config = dict(
    num_hidden_layers=8,
    hidden_size=128,
    n_experts=256,
    experts_per_token=8,
    d_expert=32,
    d_shared_expert=0,
    hidden_act='swiglu',
    moe_layers=[1, 2, 3, 4, 5, 6, 7],
    router_score='softmax',
    normalize_top_k=False,
    routed_scale=10.3,
    balance_loss=0.00135,
    balance_bias=True,
    router_z_loss=0.001,
    router_noise=0.3,
    init_std_router=0.0247,
    lr_router=0.000842,
    vocab_size=4096,
    norm='rmsnorm',
    norm_eps=1e-06,
    tie_word_embeddings=False,
    optimizer='adamw',
    learning_rate=0.00393,
    beta1=0.95,
    beta2=0.95,
    max_grad_norm=1.0,
    batch_tokens=[32768, 65536, 131072, 262144],
    max_seq_len=1024,
    train_tokens=503200000,
    max_steps=4442,
    dataset='wikipedia_en',
)
Below are experts of layer 3 (counted from 0) of a mixture-of-experts language model. Rows are named router (the router's row for the expert) and show model dimensions 0-127. Each number is 128 + 32 x the weight over its row's rms, rounded and kept within 0 to 255.
Before each expert's rows: "mostly gets" lists some tokens that are sent to it at least half of the time. This comes from a sample of Wikipedia text that the model never trained on.

# expert 219
mostly gets: "J", "Ed", "Gi", "Ma", "Sp", "Ju"
router [178 119 134 114 172 130 170 163  87  63 137  98 120 127  95 107 120 169 128 147 112 132 160 140 145 140 167  66 169 120  98 100 175 171 168 150 147 119 130 113 172 186 130 155 189 155 120 130 171  74 147 152  94 150 124  74 146 140 113  80 138  86 124 142 126 116 119 105 102 177 111  62 206  95  90 108 138 149 156 128 123 155 122  66 107 173 102 136 119  97 163 160 191 157 128 154 120 140 160  81 152 176  84 131  77 172  90 103 167 151 174 117 100  99 130  90 173 127  96 186 133 149  99  82 136 125 107  93]

# expert 143
mostly gets: "tions ", "ities ", "ams ", "ers ", "ines ", "ks "
router [140 115  95  81 158 116 132 141  90 111 137 109  81 105 130 117  92 169 112  81 104  99 174 166 145 114 171 101 171 157 125 118 140 138 215 187 161  85 132  79 160 120 157 128 143 155 150 175 159  91 155 157  70 167 107 101 154 136 115  98  59 115 106 160  60  84 142 166  75 166 111  85 144  87 102  82 147 166 157  69 138 106  79  99  99 161  58  96 134 126 159 158 142 132 100 126 119 114 180  85 141 141  96 186 126 137 134  88 193 155 148 116 123  85 146 112 147 119  92 120 133 160 101 151 129 114 103 110]

# expert 96
mostly gets: "), ", "\", ", "', ", ", ", "., ", ",\" "
router [159  80  96  63 148  97 169 170  85 119 135 102  93 108  89  86 108 131 109 104  95  81 168 131 153 121 173  67 160 170  79 117 138 129 155 171 152 112 142 111 177 153 131 140 137 156 135 151 135 113 186 184  88 160 121 114 168 124 118 107  76  93 118 130 112  94 125 145  93 146 125  61 172 110 127  99 176 142 158 108 169 124  91 111 106 163 103 112  88 192 139 147 122 149  75 156 111 115 215  74 160 139  85 184 112 164 109  57 126 164 173 125 138  80 118 105 134  89  84 131 143 152 123 111 142 123 110  92]

# expert 86
mostly gets: "tr", "dr", "Mus", "Cr", "prof", "driv"
router [153 111 129 129 176 104 171 141  97 104 160  62 131 130 101 134  72 153 112 119  89  60 163 161 167 124 161 134 134 155 139  99 139 102 134 157 130 117 135  82 157 131 176 161 195 126 145 124 164 103 148 148 148 175 157 125 149 138 146 118 111 101  82 162 134 154 132 194 144 172  73  94 150 118 127 116 168 146 192  92 144 117  86 156 128 176 121  75 118 108 138 213 118  92 103 140 121 141 164 119 132 161 138 155  54 124 140 113 142 167 164  80  98  57 150  94  83 126 102 188 153 146 102 100 149  76 150  68]

# expert 57
mostly gets: "Russian ", "Canadian ", "Australian ", "Republican ", "ivil ", "tish "
router [ 87  92  74  63 117  82 155 133  84 130 127 135 112 106 160  99 139 117 113 128 127 125 147 132 171 138 121 122 197 131 114  99 164 176 164 133  60 139 115 125 110 144 118 160 158 152 127 148 137  91 128 139 110 186 118 138 130  90 144  61 111  41 135 145 105 126 156 141  86 154 119  42 181  89 114 100 131 182 172 134 183  96  94  99  68 171 104 103 128 157 168 138 131 117 122 179 107 132 132 136 120 128  91 220 152 187  97  69 136 125 133 100 154 105 107  76 138 134 144 152 155 127 123  89 154  87  92 103]

# expert 172
mostly gets: "He ", "has ", "have ", "she ", "they ", "been "
router [149 109 114  69 173 106 175 184 100 131 159  87 112  59 103 123 104 182 120 112 122 116 165 149 172 119 154 132 154 166 129 123 158 176 135 174 154 116  96  86 122 193 129 158 143 157 132 131 198 106 175 114  93 150  94  80 151 179 144  61  74 118 105 178 130 100 142 117 110 149 124 112 167 111 116  59 153 181 140 138 172  90 102 108  69 133 121 109 113 148 129 122 164  98 145 133 113 148 143 129 191 161  72 159  97 119 131 107 176 178 152 111 152 127 128 124 116  95 104 142 178 160  87  66 158  96  83 126]

# expert 78
mostly gets: "et", "Met", "has ", "mit", "Net", "net"
router [116 138 130 109 124 129 149 125 126 141 109  96  64 105  68  90 104 129 105 116 113 130 152 197 165  94 139  78 173 167 118  75 153 146 187 152  98 121 132 114 119 141 172 134 126 153 206 124 182  90 160 117  99 120 100  57 119 195 123 132  74 110 103 155  97 104 162 129  82 172 128 150 141 106 105  87 104 139 156 120 178  81 100  91  98 139 105  46 104 117 111 152 143  84 150 105 113 162 183 126 147 149  90 127 155 102  64 144 114 161 149  95  94  70  85 134 158 131 103 171 174 120 140 109 113 102  94  80]

# expert 36
mostly gets: "played ", "play ", "took ", "playing ", "still ", "became "
router [167 107  93  98 124  52 121 155 123 140 128  92 107 133 115  85  81 182  97 116 115 131 144 157 153 105 143  96 142 188  99 109 159 147 168 205  91 121  88 101 155 140 181 144 163 132 153 159 192 115 152 164 100 151 101  82 130 146 136  97 118 137  64 187  80 124 137 130 132 144 135  99 188 116 150 126 189 137 124 106 154  71  70  98  86 186  99 102  90 153 142 145 166  99  71 149 116 113 148 123 123 143  80 180 120 169 157 119 137 156 187 133  85 145 164 108 135 121 123 111 157 169  94 123 137 107 107  55]

# expert 250
mostly gets: "coll", "Langu", "conc", "pat", "Anton", "Stev"
router [160 144 114  72 185 115 118 151 104  69 235 139  98  68 116  96 124 123 104 109 135 103 174  89 132  90 120 108 124 111 106 134 110 161 169 174 163  94 140 157 164 153 180 151 182 174 125 145 141  86 166 144 104 155 112  84 176 136 174 106 113 130  97 128  76  90 183 184  58 162 107 127 147 119 106 118 186 171 155  98 105  73  99 103 105  90 119  92 119 189 146 127 117 118 135 127 143 137 168  84 155 162 131 132 133 174 105 136 160 158 137  72  99  96 163 141 133 124 103 148 130 153 117 141 174 136 110  84]

# expert 80
mostly gets: "00 ", "50 ", "49 ", "100 ", "70 ", "80 "
router [141  67 117 101 110 114 161 126 100 113 178 124 113 116 121  81 134 151  91 146 109 120 139 132 162 159 108  78 230 107  96 116 145 153 141 121 127 110  90  82 145 146 137 160 169 119 142 139 175  63 218 181 123 198 115  89 142 139 115 157  89 107  93 150 160 100 152 106 103 157  68 107 164 100  90 120 117 167 141 125 143  87  89 117 116 182 111 102 113 125 134 167 180 109 123 207  97 164 178 111 143 157  70 145 142 160  81 109 147 156 176 114 145 117 133  87 153 126  94 162 125 191 113  88 130 119 114 118]

# expert 13
mostly gets: "75 ", "65 ", "% ", "10 ", "55 ", "12 "
router [117 119 126 105 162 112 173 124  63 105 110 127 105  84 129  64 127 114 123 110 121  72 155 139 151 115 114  75 186 138  72 124 113 151 130 159 136 103  92  69 181 131 186 164 180 159 171 201 169 100 188 160 109 179 107 109 148 197 119  96  91 110 128 135 120 114 154 107  59 166  90 124 163 110  86 109 150 167 136 133 133 101 118  52  89 139 128 109  82 164 147 162 149 118 106 185  64 156 180 135 157 146 107 132 151 144  89 131 159 120 119 132 103  83 115 104 129 119  96 113 153 183  88 115 143 118 122 117]

# expert 156
mostly gets: "Ku", "MA", "ST", "TC", "Gi", "Ob"
router [161 107 103 134 150 134 144 138 114 132 203 123 114 115 100 100  99 128 142 136  89 134 146 155 152 112 153  57 153 136  68 133 203 133 196 166 132 132 115 136 181 165 159 154 142 148 149 151 150  91 168 135  88 133 108 111 181 129 112 133  96  53 119 113 121  88 173 130  90 168 107  82 174  94 122 117 168 170 142  88 152 123 106 129 106 154 132  93 107 198 156 134 130 131 127 149 106 108 152  76 153 205  99 131  93 167  91  58 167 167 153 101 114  98 181  92 179  93  91 162 175 148 150 111 148  89 134 104]

# expert 114
mostly gets: "Swed", "Mil", "York", "allow", "ington", "Pakist"
router [136 126 120  92 155  91 140 138 119 136 172  92  89 139  95 134 136 136 145 136 117  77 156 111 177  51 138  86 121  93 115  77 158 151 147 218 141 105 133 116 130 160 104 130 166 135 122 133 138  67 171 104  60 114  89 100 170 135  90 119 117 121 111 108  94  90 148 172 120 160 122  72 177 115  95  65 123 183 127 105 123  64 124 116 100 158 120 105 113 147 136 162 145  59  97 206 134 153 125 107 153 146 165 161 106 204  85 114 144 147 196 120 102 116 135  74 140  88 104 175 128 134 117 110 140 118 128  72]

# expert 11
mostly gets: "Rev", "organ", "ington", "ov", "father", "osp"
router [130 132  72 116 142 100 179 156 124 108 170 116  92  75 120 145 145 145 133  92  72  96 158 121 171 105 159 111 122 101 137  97 170 150 108 220 120 130 118 114 127 129 176 124 202 159 161 126 143 104 143 160  81 150 128  60 131 133 129 140 101 133  88 122 112 160 123 118 159 169 118  94 165 107 103  95 149 134 113 102 115  87 104 110 115 158  99  70 140 139 133 149 137 133 110 140  97 110 146  88 143 158  99 127 122 169 120  98 154 175 246  47  97  65 139  63 121 108 115 131 170 151 118  99 113  72  97  79]

# expert 231
mostly gets: "States", "ess", "Ind", "ress", "pass", "ance"
router [113  89 162 152 133  72 153 166  86 108 151  63 114 111 116 149 152 125 134 150 116  67 161 153 155 147 210 131 165 101 140  77 153 127 200 182  85  99 116  86 149 116 151 131 162 110 143 132 126 126 124 139  63 150 120 127 113 134 139 129 106 115  86 113 111 115 143 124 101 169  94 115 164 111 108  91 148 148 182 141 123 153 130 105 127 129 111  66  79  95 178 135 123  64 148 171 109 162 103  87 143 165 132 159 167 163 138  89 161 173 155  20 181  96 130  59 144 114 106 164 160 135  91 127 124 131 125  82]

# expert 195
mostly gets: "ly ", "been ", "ely ", "also ", "later ", "first "
router [163 128 113 104 138 107 167 116  95 133 120 144 109  98 122 143  68  82 136 107  84 110 147  97 150  99 116 129 160 160 100 134 182 170 113 160 139 102 124  64 149 122 124 200 162 180 148 157 154 110 145 136  79 177  93 103 121 162 146  77 139  82  82 184 146 102 153 129  43 149 126 122 176 120  97  97 119 163 153  91 180 103 128 123 107 170  84  91 105 213 132 139 144  60  94 174  88 148 180 120 162 132  85 136  71 128 121  99 159 151 151 150 126 120 134  80 114 102 101 166 159 161 103  98 177 114 137 107]

# expert 117
mostly gets: "century ", "\". ", ".\" ", "00 ", "000 ", ". "
router [ 95  87 102 105 124 110 140 143  88 124 144 133  71 125  72  81 144 172  92 119 113  63 167 142 159 129 156 129 174 153  66 124 193 175 156 133  97 128  85  91 136 150 175 115 126 170 164 165 168  96 157 181 106 152 109 118 208 142 147  92 101  88 102 147 139  95 162 133 100 132  54 102 162  57  82 121 153 146 150 125 159 121 105 101 111 163  73 119 112 139 149 154 153 105 117 163  98 120 183 136 168 160  99 114 117 170  50  86 165 159 127 127 153 135  93 111 130  68 101 153 139 145 131 117 140 128  94  99]

# expert 121
mostly gets: "z", "Z", "Res", "San ", "Franc", "Le"
router [173 123  97  98 120 100 199 149 146  93 186 133  98  85 133 132  84 145 152 154 132  96 122 152 152 110 182 105 119  92 127 156 127 117 160 186 100 131  86  63 148 191 169 127 110 125 162 181 133  88 154 153 105 114  94 119 164 118 112 110 131  74  80 174 128 104 110 163 126 165 101 112 120 107  95 107 131 158 182  84 102 103  98  96  86 107 104 147 129 185 156 164 153 136  93 197 110 162 135 129 148 144 132 140 113 184  78 133 171 162 133  47 133  90 134  86 170  90 104 137 192 149 116 104 106  88 142  80]

# expert 53
mostly gets: "—; ", "British ", "USA ", "Patr", "202", "County "
router [138 111  99 137 159 106 149 160  86 138 151 144 118  86 137 101 109 119  70  98  92  58 151 169 160 138 126  90 180 145  68 146 139 125 158 183 119 120 136  90 161 157 148 142 116 174 137 157 156 103 154 140 114 139 106  82 147 152 130 124  81 120 108 153 128  99 138 158  89 160  70  44 153 105  75  82 137 157 157 124 141 122 103  77  74 164 115 103  90  95 159 134 144  81  99 133 111 143 191  90 127 132  82 198 117 195  87 134 147 142 181 103 114 126 113 108 138  97  95 142 209 170 124  98 175 100 112  94]

# expert 75
mostly gets: "ra", "arg", "Ham", "pp", "Rang", "Website"
router [108 103 119 148 145 125 109 134 122  87 182 112 120 135 101  97  89 135 115  67 121  76 133 140 153 136 183 104 105 140 100 127 150 143 147 164 139  87 100  86 147 159 208 136 157 105 143 156 154 128 111 186  91 145 121 131 129 193 109  98  80 116  48 184 123  64 126 121 121 147 119  84 193 107 102  96 151 124 138  88 164  93 106 102 124 133 127  97 120 156 146 142 147 122 122 133 114 119 142 127 159 144 108 184 106 181  97 135 187 178 138  20 114 105 118  65 128  66 143 138 149 148  92 110 141  71  84  87]

# expert 152
mostly gets: "early ", "000", "100", "191", "76", "185"
router [120 114  85 132 163 142 157 113 102 127 150 138 127 105  95 120 113 103 130 114  89 111 168 148 205 138 133 100 164 145  74 142 185 153 135 151 130 136 102 107 134 153 154 145 159 190 203 112 169  93 166 143  76 195  79 130 173 139 114 110 106  96 127 118  82 102 123 145 130 168  73  86 211 110 115 113 128 141 165  92 186 111 124 122 126 122  96  67 146 154 143 147 150  99  64 167 110 145 142 100 159 185  87 141  92 151 128 114 158 177 128  90 122 104 112 139 120  66  78 197 161 200 130 132 140 106 110 113]

# expert 98
mostly gets: "″", "lin", "ren", "not", "loc", "nec"
router [141 141  92 141 167 101 117 147 106 143 141  89 135 118 106 120 133  98  64  88 130 129 164 132 138 118 139 121 108 110 101  67 150 146 144 140 170 172 110  88 172 121 155 129 170 167 147 148 137  72 150 137 123 152  31  77 167 169 152 124  94 117  99 121 137 149 135 162  39 182 109 125 173 126 144 122 142 131 116  95 147 133  49 126 160 170 124  16 107 135 158 158 137  92  86 167 100 152 170  65 178 165 124 128 107 107 100  81 152 141 154  95  98  81 104 102 135 114  93 124 127 137  73 120 140 151  96 106]